Weights of a small mixture-of-experts language model, trained from scratch on English Wikipedia.
Size: 14 layers, vocabulary 8192, 54.6M parameters.
Experts: 192 experts in each of 14 layers, 32 SwiGLU neurons an expert, a softmax router.
Training: a variant of Muon for the experts, 530M tokens.
Below are experts of layer 6 (counted from 0) of a mixture-of-experts language model. Rows are named router (the router's row for the expert), down (a neuron's output weights, with its number) and show model dimensions 0-159. Each number is 500 + 25 x the weight over its row's rms, rounded and kept within 0 to 999. Numbers have three digits each.
After each expert's rows: a language model's description of what the expert responds to. This comes from a sample of Wikipedia text that the model never trained on.

# expert 15
router:483495547489487526502515558462511486468485516528533513532509488492492520490466519538491507477507502505461485492462502536514508533495532539567484471516495493458520474525554499475524445447534476518495469476483515489543456522528500481489505538493478482503490526503488530506523488488464508550502532524518531500485508469476472457469468462525493505495532471514549508460521509531528493527476496484476539521485502450513469514508504527489506528526480501489467527516456496496505515487513501
down0:462531535485498471504495525552496477559513464493456457543526486510516468513497515528522525507490474510474505444531551489510495507515520508466507520505495524540480473518518480533496531460492482505498502513495456521520509536500489454468498490485483507489495475494515489483488553474476481477487484526519477510462506504448501470493479522518482487562456510508490501447529456484491526511478494506488464490531518482470500503501534531544530495477519518508508513512532529528466445508487544
down1:507473485514483516520457517514468546464465480511463498513468493506455486495465500500528485560523502504493499536513539536525460492539492531518513508460517473500515516474493473489516509489485473516482518495455502522545549504491493503527468470531498471488503525535496517481476488517528493496467486530500436459500460542492511536465507516461471491486533519464529554545485448525518524513493508499487519476512521477545532510510472477515528457472494516506522506472505477535502508499493467
What it handles: Table numbers, contrast words. Numbers in sports standings and election table cells, plus contrast and sentence connectors like However, although, though, according.

# expert 35
router:486484465513506498517506521533468459537494491494499511518531483496513499496525511506480512469467535536553505529534538490506509489505445535471545497448495508516464493524449480502511470527516516495498504537490425509515514485481494509505473487509525550509538517513513498544510453496534527519479501523472465518500513486482480562500508495519477496530490535541533466484459462489492497519467504499494499508484506508516508473506470546473449510469482472462465526491513489464529465471477503
down0:457484502461510531510464522489467501520479505508519532531471507514492503488495518474462477531503533525514491515502481479500518506476468488535479489479487453488524519495514507518480483496476506492504510421527543541492504517474517521465491490516484506542503522510489503497486501482516506421501511483458501547574505485483514532513523526556530498485537504478458478459482487531517484475508486494500521498557506544494492505492489465488454452461491513531508532505514542514530507531483469
down1:441494523515502493512470548532491512557490510474504493470491500470472511477476501494480475519548496519503531513538480483516515456485508462440471494537478501480526487507547479543503562487539491477530463450503492533508498540489486467507468526520508481549527500538517519490500488527508535485487517498512506511495537503498519486521480476520505468463492500489517497470504514456497513478510477507486435470559454523506519518497485475498500512452506535499504559527502499500489507482480502
What it handles: Table numeric cells. Dashes, minus signs, decimal points, x marks and numbers filling cells of statistics tables, such as —, −6.4%, .256.

# expert 37
router:480482482480497508481501547462493471464486478528485527478515449477496494523499441494516510535507549523542468478504491505477468492517517478491494462486495505510468544498477497543504498523518541492480519541499545494512541523502524505468502489554514520507532456500527496487480490517498502497544501494517462480448498521493493510477457519479463517486488524500502485506447485500532445527481478494491465517510474533569498446483533483506545500497512475516463545484485508491525513533499527
down0:444521545512463476551486519541549480480499510479510552514510487512483467449502487505522507538531511476524517491507497499508483517517498503499514531479506496471476486468504529512538497538501485540456486486494548480496496504495476459549548496492497428538521512496507477470517506488501478509481492553482466502507461512512523528472493478520510489521486510455509463507503501498512494423444521509489499465469519527519491535508523530483497461497546471506495474510485517487488528504469496
down1:485521481506522514479472502513515492450517512528536509478542528470489536520467471531507462473453485529516509515513487522517515505522482524508479479493446518516464460518529492509532505490498492522498502501467492471519488510478494476493542485505526516538478464502537482503493475537527426477514509510449538563480477511467537510552444532522494501497514502550491455484484477502486514474470471515501482486538521495466491491510508517486525543506493453540517489463505525474487488512486514
What it handles: Per, the, coordinate marks. The word per in rates (per cent, per match, per year), the after prepositions, climate-table prefixes like prec-, and invisible coordinate characters.

# expert 17
router:456487488535533459521529491546526525482510486472482485511466507486519510464519491482479548479485510493531493501512491476491519527456489513538494511500492495562529476509503507504487483520490475514516501486489482460483472510501519456466484490482529517473500496494528510560522476473484505489540452519524457458524492479483477472533502519480538528532504538504518462528449522488521494527557494499540480522516541502510529501470507508505495545450479454510495498478552530529487495462470501
down0:521561526529521478470529479462490428462499511528476504512493468497501540503517486528539475482505505520478470519476538480524520531512501452512547502460471509498479534497507527485508461510513545472492491494479486520454491526504496509480484513512475498531480510497527508488497480489438511508533519479506466475448503502494516502562538509497507469510506532489556562462523514527472525485509539492495509515455522496506477521489485513489495452468473469492478484508526465488514488524494510
down1:494576551498496518531510536540505497443481484508452551516456466490528522551506472518516533474538493508429466460545502490479487516495543492518468484469498495514537488504510501488506511468507492514480510479494521511466481532517449519515534488500495511508518472495493488550520473485485471538542505516482458442482519491489473512538512494542514494513514498495523519505490487503467461511487512498484467487512478457510498460509526471502516477486495479536515520485477497512500478518470505
What it handles: Foreign-name word pieces. Middle pieces of non-English place and personal names, such as Le-ban-on, Sen-eg-al, Gir-ond-e, Wag-ram.

# expert 54
router:495530518488533521526503505524449460485490506459536479518488468495533515470521518508476514475499474465557532478474530495544534486483471520473538518519479520494497505506472513457500450479551533490532473520456471494509498483474471529514508489505555533497508484544504493517497499479511528489483509544503468504513515479499466526504516495529518446494515536503487477468511483496502492526496501534464474506463466489558486532552515517465515520494499483489483483525518538478457513485452516
down0:554477494464495499486540500524488484516475501504479503503502517477496487507500498454537480504479479486490487481501503540472506521506483537417539493491469536521534503536483481499478553490497519560481476505534484439546495474517531498485510483482481508525469484492484499507529526494539529531509508507472478532474537504476495495513462559499492514523459515514498480544482521501488515517477529471564444474518503448518481457505523516481475471507493475529517525509487517488502486519500476
down1:503515500492532536476472520469488484505493495509491526488536516505474516447457486442453530504508473489500550536509465507502516502463476466515508497478555470479469504532521506503486488530498446461492478498498551479500517461512492494554493523472505568497489485542542505494487473541496502458526470471574512531489498504490509498491539503510521519517522490526472484466510502484526481535462497517502471495505522489497484499479523548496504536485462517490490506513455474529477504500522527
What it handles: Scores and table figures. Numbers in sports scores and statistics tables, often right after an en dash or pipe, such as 4–3, 36–29, 38.7.

# expert 19
router:507471462497511464464498520507529518504486508468457513457473473480503497534497470481470529479497497485531481479534544495466510503511510451493481545471467518543486527459493539508500496539490497484510530492471538488498533479472507525472498503501511530499509484488509495531469493501513438512517489492520459475477480533490540536507462540501500512525486526510471511505479477502463478468500525490551452489509534497511505521470533476516448464497553510528508466480545504501524499546460532
down0:499449508465514495470511473451540532499480465523538493494526499493481498548510491467515509502531469494456531511508491507495499507478465530464524529497493515517474490468501473516475528454508486530469451526546541462532493532519505535502484538496508501500516508476463465468564516511517535493492527501527521524502474500490530509504521484525508489519491543501479475484517514476454518469502480466507481488524445484475564490510511473533518543544459506503468484516500509514463503480505482
down1:493518502583485535511494498502447524487460516496500492461502504497538475538534503498484524487477466481458506463522459486484496530475514489523493462474514482508542498489514488539455539531485490517525494499490517519536467505539494508519539513501505497545487525494521482453483493520480483497533468523511494465466460493491524530485516485498513473553517450498514513474488445486542475487522553512488494533511482513490432528502476495556488498492506505527507474469489508490464503507513509
What it handles: Word-initial fragments, abstract words. Opening fragments of longer, often Latinate words after an article, like ph-, circ-, syn-, techn-, milit-, imp-asse, abs-ence.

# expert 57
router:500492537525491481491469528523510461466513491540497503463479507518484555508486468497468462515484472485497526455483455475469519532454529505498492498544497487490515503516541553471500509505522507539494504498485505515527485526545519462479500537497523505474462517489520482548503461490465503489479485497477447480481510480489487482496483539550531491464475468561506457477526502491549496534479437519512528538508491495511479499480520515486500512503481516522484521492544488490532498477467536
down0:518544507543515469526502498540490453513465493518532566515539478520503524498474530506467544488501466506495469496518470485499484485492426546493502496501488481502526504488483500488501537540495524498478508509544530465487493522482503452496494490479462508502526516526503494507525479491527527537450517446443491524498532525499480475489522462455496501436508510532527500482493480514532513506503475487521477476485480509466519492522494507451520523488553500508537499511513516501480474455496472
down1:502469525456513462487502542474523465511506535505497493494497486515505502524469485570511502503494507486513443541476461478487459518498545521583486492453502535511496555500526524473486521496460495506517521509486528525526458482493492454498499499521484478509461517467515493518547512547495492488519511481487478472474485467458480490553463524533494475511511474489501466502491519494542458462485497485540494533460485543485525496512491507489514485495513498518533511505502502480542512523494488
What it handles: Scientific name pieces. Inner and final pieces of Latin taxonomic names and biological or anatomical terms in species lists, e.g. -uli-, -rich-, -ensis.

# expert 12
router:484480479500491474513544542531523500485481508509469446491517450510507535479494521432466500470489492501515522499487490503521486521531495503502537502532511495522499512512513495494472501519527451549486488500490499489500522544534498487520494491509535528470428514509487486529511541516474501479521498484473506457514509462477471532539469523509520517509477497490511454480517488473488498508480439457508505502500506457489489514488504525537463549445476539532506509495540552460525481519504536
down0:503505456516528464486496511489538508480492481482454451489539494555516522480527485516498502493493502536493505468507519538504503515480514490527435508491496514495465488496462519495549512516476523533489518543437504506499453510500538483474492497488482497513519507486534511482504511468512522523509493495479480524511505488468522496504457513512449537523556498504490504527513468528512503527557494460506510507469509523479455500523434476508526521510532500494531477526454445461501460526531493
down1:475500510436536474495501499512505495497537526492521494533491437539523464496469506503500492500470477529464480516486500461507431503518517509500487468534501503472493509453497485522550523528482509480515474478508470537496506479445475525474487473496523543514541512520512525521451519523486503504540491485479493494523506556510536516561533506526521488502522498511524510504507520482460493493488493531476506475484503523532507536487539458463513491438559471473501483484492491488486481503499507
What it handles: Mid-word Latinate pieces. Middle pieces of longer common English words, often of Latin origin, such as aut(oma)tic, surve(illa)nce, toxi(ci)ty, spec(if)ies.

# expert 9
router:518545486534529498508494498533515503488521504495522470501481542529496493508499528509502508520468533454448488512511444463508503541527454534502510494467515486500508514466525515525481542466490489533489513524498497496499495529486490448467498513499443515460460481481538489530529494494480523480490458491451488484549521472486470457540543488520548470483476500509505520517497475477526530550503463468530482502533474464522539505513516505490513547475518478513482483471522512514468484516482507
down2:480513456483470489542483512490506481518522477507492506527498458515483495475512521498488459521505517516522499515488468482529533540498497491493514513494536474502460498503481507534525519443462488491519520481514519547519535444528496479476503463524526543519501502493501489538511441531517484499468510485515472542453463491477493491474523518524495498483481536521545503505539507538500481473490503494499490534512486531464479444490475458479479494506508546481504521569510496547527502437509479
down3:501508531482444501547445515534531536490486488495520483477524502491467492520474484524492530507508541455460465447474525482486513510521481504508536488513504490502536476461527506460542525488486554507505488528502518509526499521500516501490519492485500508435502530483461502493498477505494527480487485508441478506505466512523486472525497510515478494463490488553527452467497529473523480531495494515490533504503515494546547533506505503485507535496523478476481551501481482432493483531526467
What it handles: Proper-name word endings. Final word pieces of place names, taxa and foreign personal names, such as -us, -ia, -burg, -ville, -ão.

# expert 22
router:495463503534512488486490530545539542524480528454506460492496484492493482501525481462430452480489479510568517505514488500470478499441536474514496533551487486521493518511536507460521489522481466521515517496485520465480491510512487507517513516452528491527467519475473509520485512476528478512496443521479539494498450536469494552506485492509546510483512498507501491482501541516490477501505464478518502524501526504523502517475499494495465512451472519518495528455516535488484508528476534
down0:500479508475522507495491489525476520483497485546468470484481503519487549501528525537562507492513519492467478484530504507504484479532502511481489540536498551489539481523495498502495549479533493472502518507506436461489526547502536503483528466508469489474501503508498511480492454439519469517482485527516485491527525489490565531499469472476482486469488489490549506495493464444490484515461551559505495479533489494491501479505487505473548500534493506483501479498490521448479496518481528
down1:515464439527501478490483479500487494459533460515495490513533505526486487515494511491506527487509508529516446432510461507531472462468499502479527504530489502496486518468493502552497526483484477476505490492519491475490493480530461485495542540521498500486510495477524506493495450502501541470516558533468516518463551474530446495533505547501493517476529531531488503510505498498477524505520512517542467504495522489533531461465509516492491512524516540453486509526528470489484509502550448
What it handles: Mid-word pieces, common nouns. Middle pieces of descriptive words like dang-erous, embar-ras-sed, reluct-antly, plus everyday nouns such as life, heart, blood, kind.

# expert 28
router:468480464527501474464516484500556516453537493543507483482481547522540479502508499491482519521515471473472513506475487490519510536493534471549508511508462517543532503480506519488450513495510492517508522471477497491492471482535516478474489548483483537483494510471520505509521533474459466484474470531505475471552532490480467491541514484492499522467523511497489503519492545489478496478480469475498484514510486512515484532477471475541468497469531490566497479452512480512502462522477555
down0:540497489476518478496515451489503502511546463492503505544529542475500512477548502484519507462483530498522492472488533503515536472483509466509532481472492465518513467489504478464452502499501464501537493507509428486527488500533502479514508471513432507512503490478521498506525483523511496510500467525545524465499496451520501512493463508467502481480482499517452518452518508515564538512531566537504490471509495554472492488500524514507493531513504501487543512502490480533513496451493485
down1:532477489511532505504504460509487475475491473481519472499527504534535491529513495480446526487513473508455479495458499485537450511498526495501453480513480537515479520491495534472521575544515539521546443492516452465533527478453499494477517508523506542512511478529507487507497476487499478477517563523491512509548506509480495505504476510470487493544518474514510496508504521499497530499486455448500492525467489519522493468526507492509454516484488508476518449525511486489481529541479508
What it handles: Mid-word syllables. Inner syllables of technical or unusual words, often before y, ic or e, such as dialog, hashtag, Cosmology, Typography, rosiglitazone.

# expert 58
router:540523498488556500507517482494502492489507535490521506527544496479548503515550505510490512505503543501480485485521490493531544500543485505472468528478464461511499482505489491473515536462491520528446503496525467494510482507467506489473496527497499529450511501484464522508476483543515533540490518510465489497505489465526489456479555459500483467497454539515489499508486523514493547546471522504528542501513462481489497493506489491453458520455466480521499470479523548510479482531477465
down0:492492509458498451489492510502474534523498544498495484595477462469558502528541508514512533510486515480474487490494517493504525502508506563470504526476521501521482475491526519483540509479491514501466506478500465458486531534516479522441504495521501510502517539493508505472433504528484524503481485462489515445506502463485515462495457488491510485504488516537530481548505534497505467541429502528489527478481510505514523502520465509513468506500520484509493511528498482472527501484502489
down1:525538488485508535501499502532516524466545488487496464497492521481448456518508489489475475520541461496530482505518507486486496490479493445545540507562410472516516522523502517524547483505495436524555495504517501470516504487542484475505508501519494500498494461522509498469458501513498497474558477473511537483539536532474487469518491523478493496472516528513490484505485439498532518475485468476521492506485487475509470546511501503477496517511517519500489507466532516500491482488499504
What it handles: Given names. First names and their final letters, in tables, lists and credits, such as William, Mike, Satoshi, Geneviev-e, Cesa-r.

# expert 43
router:574515479485547470493511471528507495532555476517492508513476510555527537521505493500490502519505541488522488522498485456539501523481496506533459499491497535536500477497490497498504531488510484523452477501501515495494463521465489470506501545491494550476513535512481461513474458457509516506500475506464471493496486483541513486530552461499515505509461503476526492517492495527500520529526471501529462454536467485457479471515521509499448495456488503493498481520545498482457499473462510
down2:442491477502508467523450530490532519533480479500503486504502499486539543507500483513486500506499538498484462465470507518484498516503465500489539522495481504513523524480483490529505554502506487491530502478492487457414481491546508538530504478517484475520499505508502506468498543485469510514523528465525465513461528511508518548512482470486520554474506522515457532479481499491492476482462520494504539515503487486528472479508506485479507502476542498475455524437507552512535537491543496
down3:490523489519482472477505541447492470471534466536493503500480494518518471470544545523506505482522528517513452495526541514490505511546470496473481472524505506491513504463501499497521558468489517512475502528503463515491468489504463518485505509486477457500509470527507508500516524540469535518456579491537485470511477485511532487545477470509512516453451514502445482504471504492477540497506556532527485518542490518468492506520526471506530522485521502507473511458497475492512508509495484
What it handles: Non-English personal names. Word pieces inside Slavic, South Asian and other non-English names, like Karpov, -ović, Singh, Kumar, Tariq.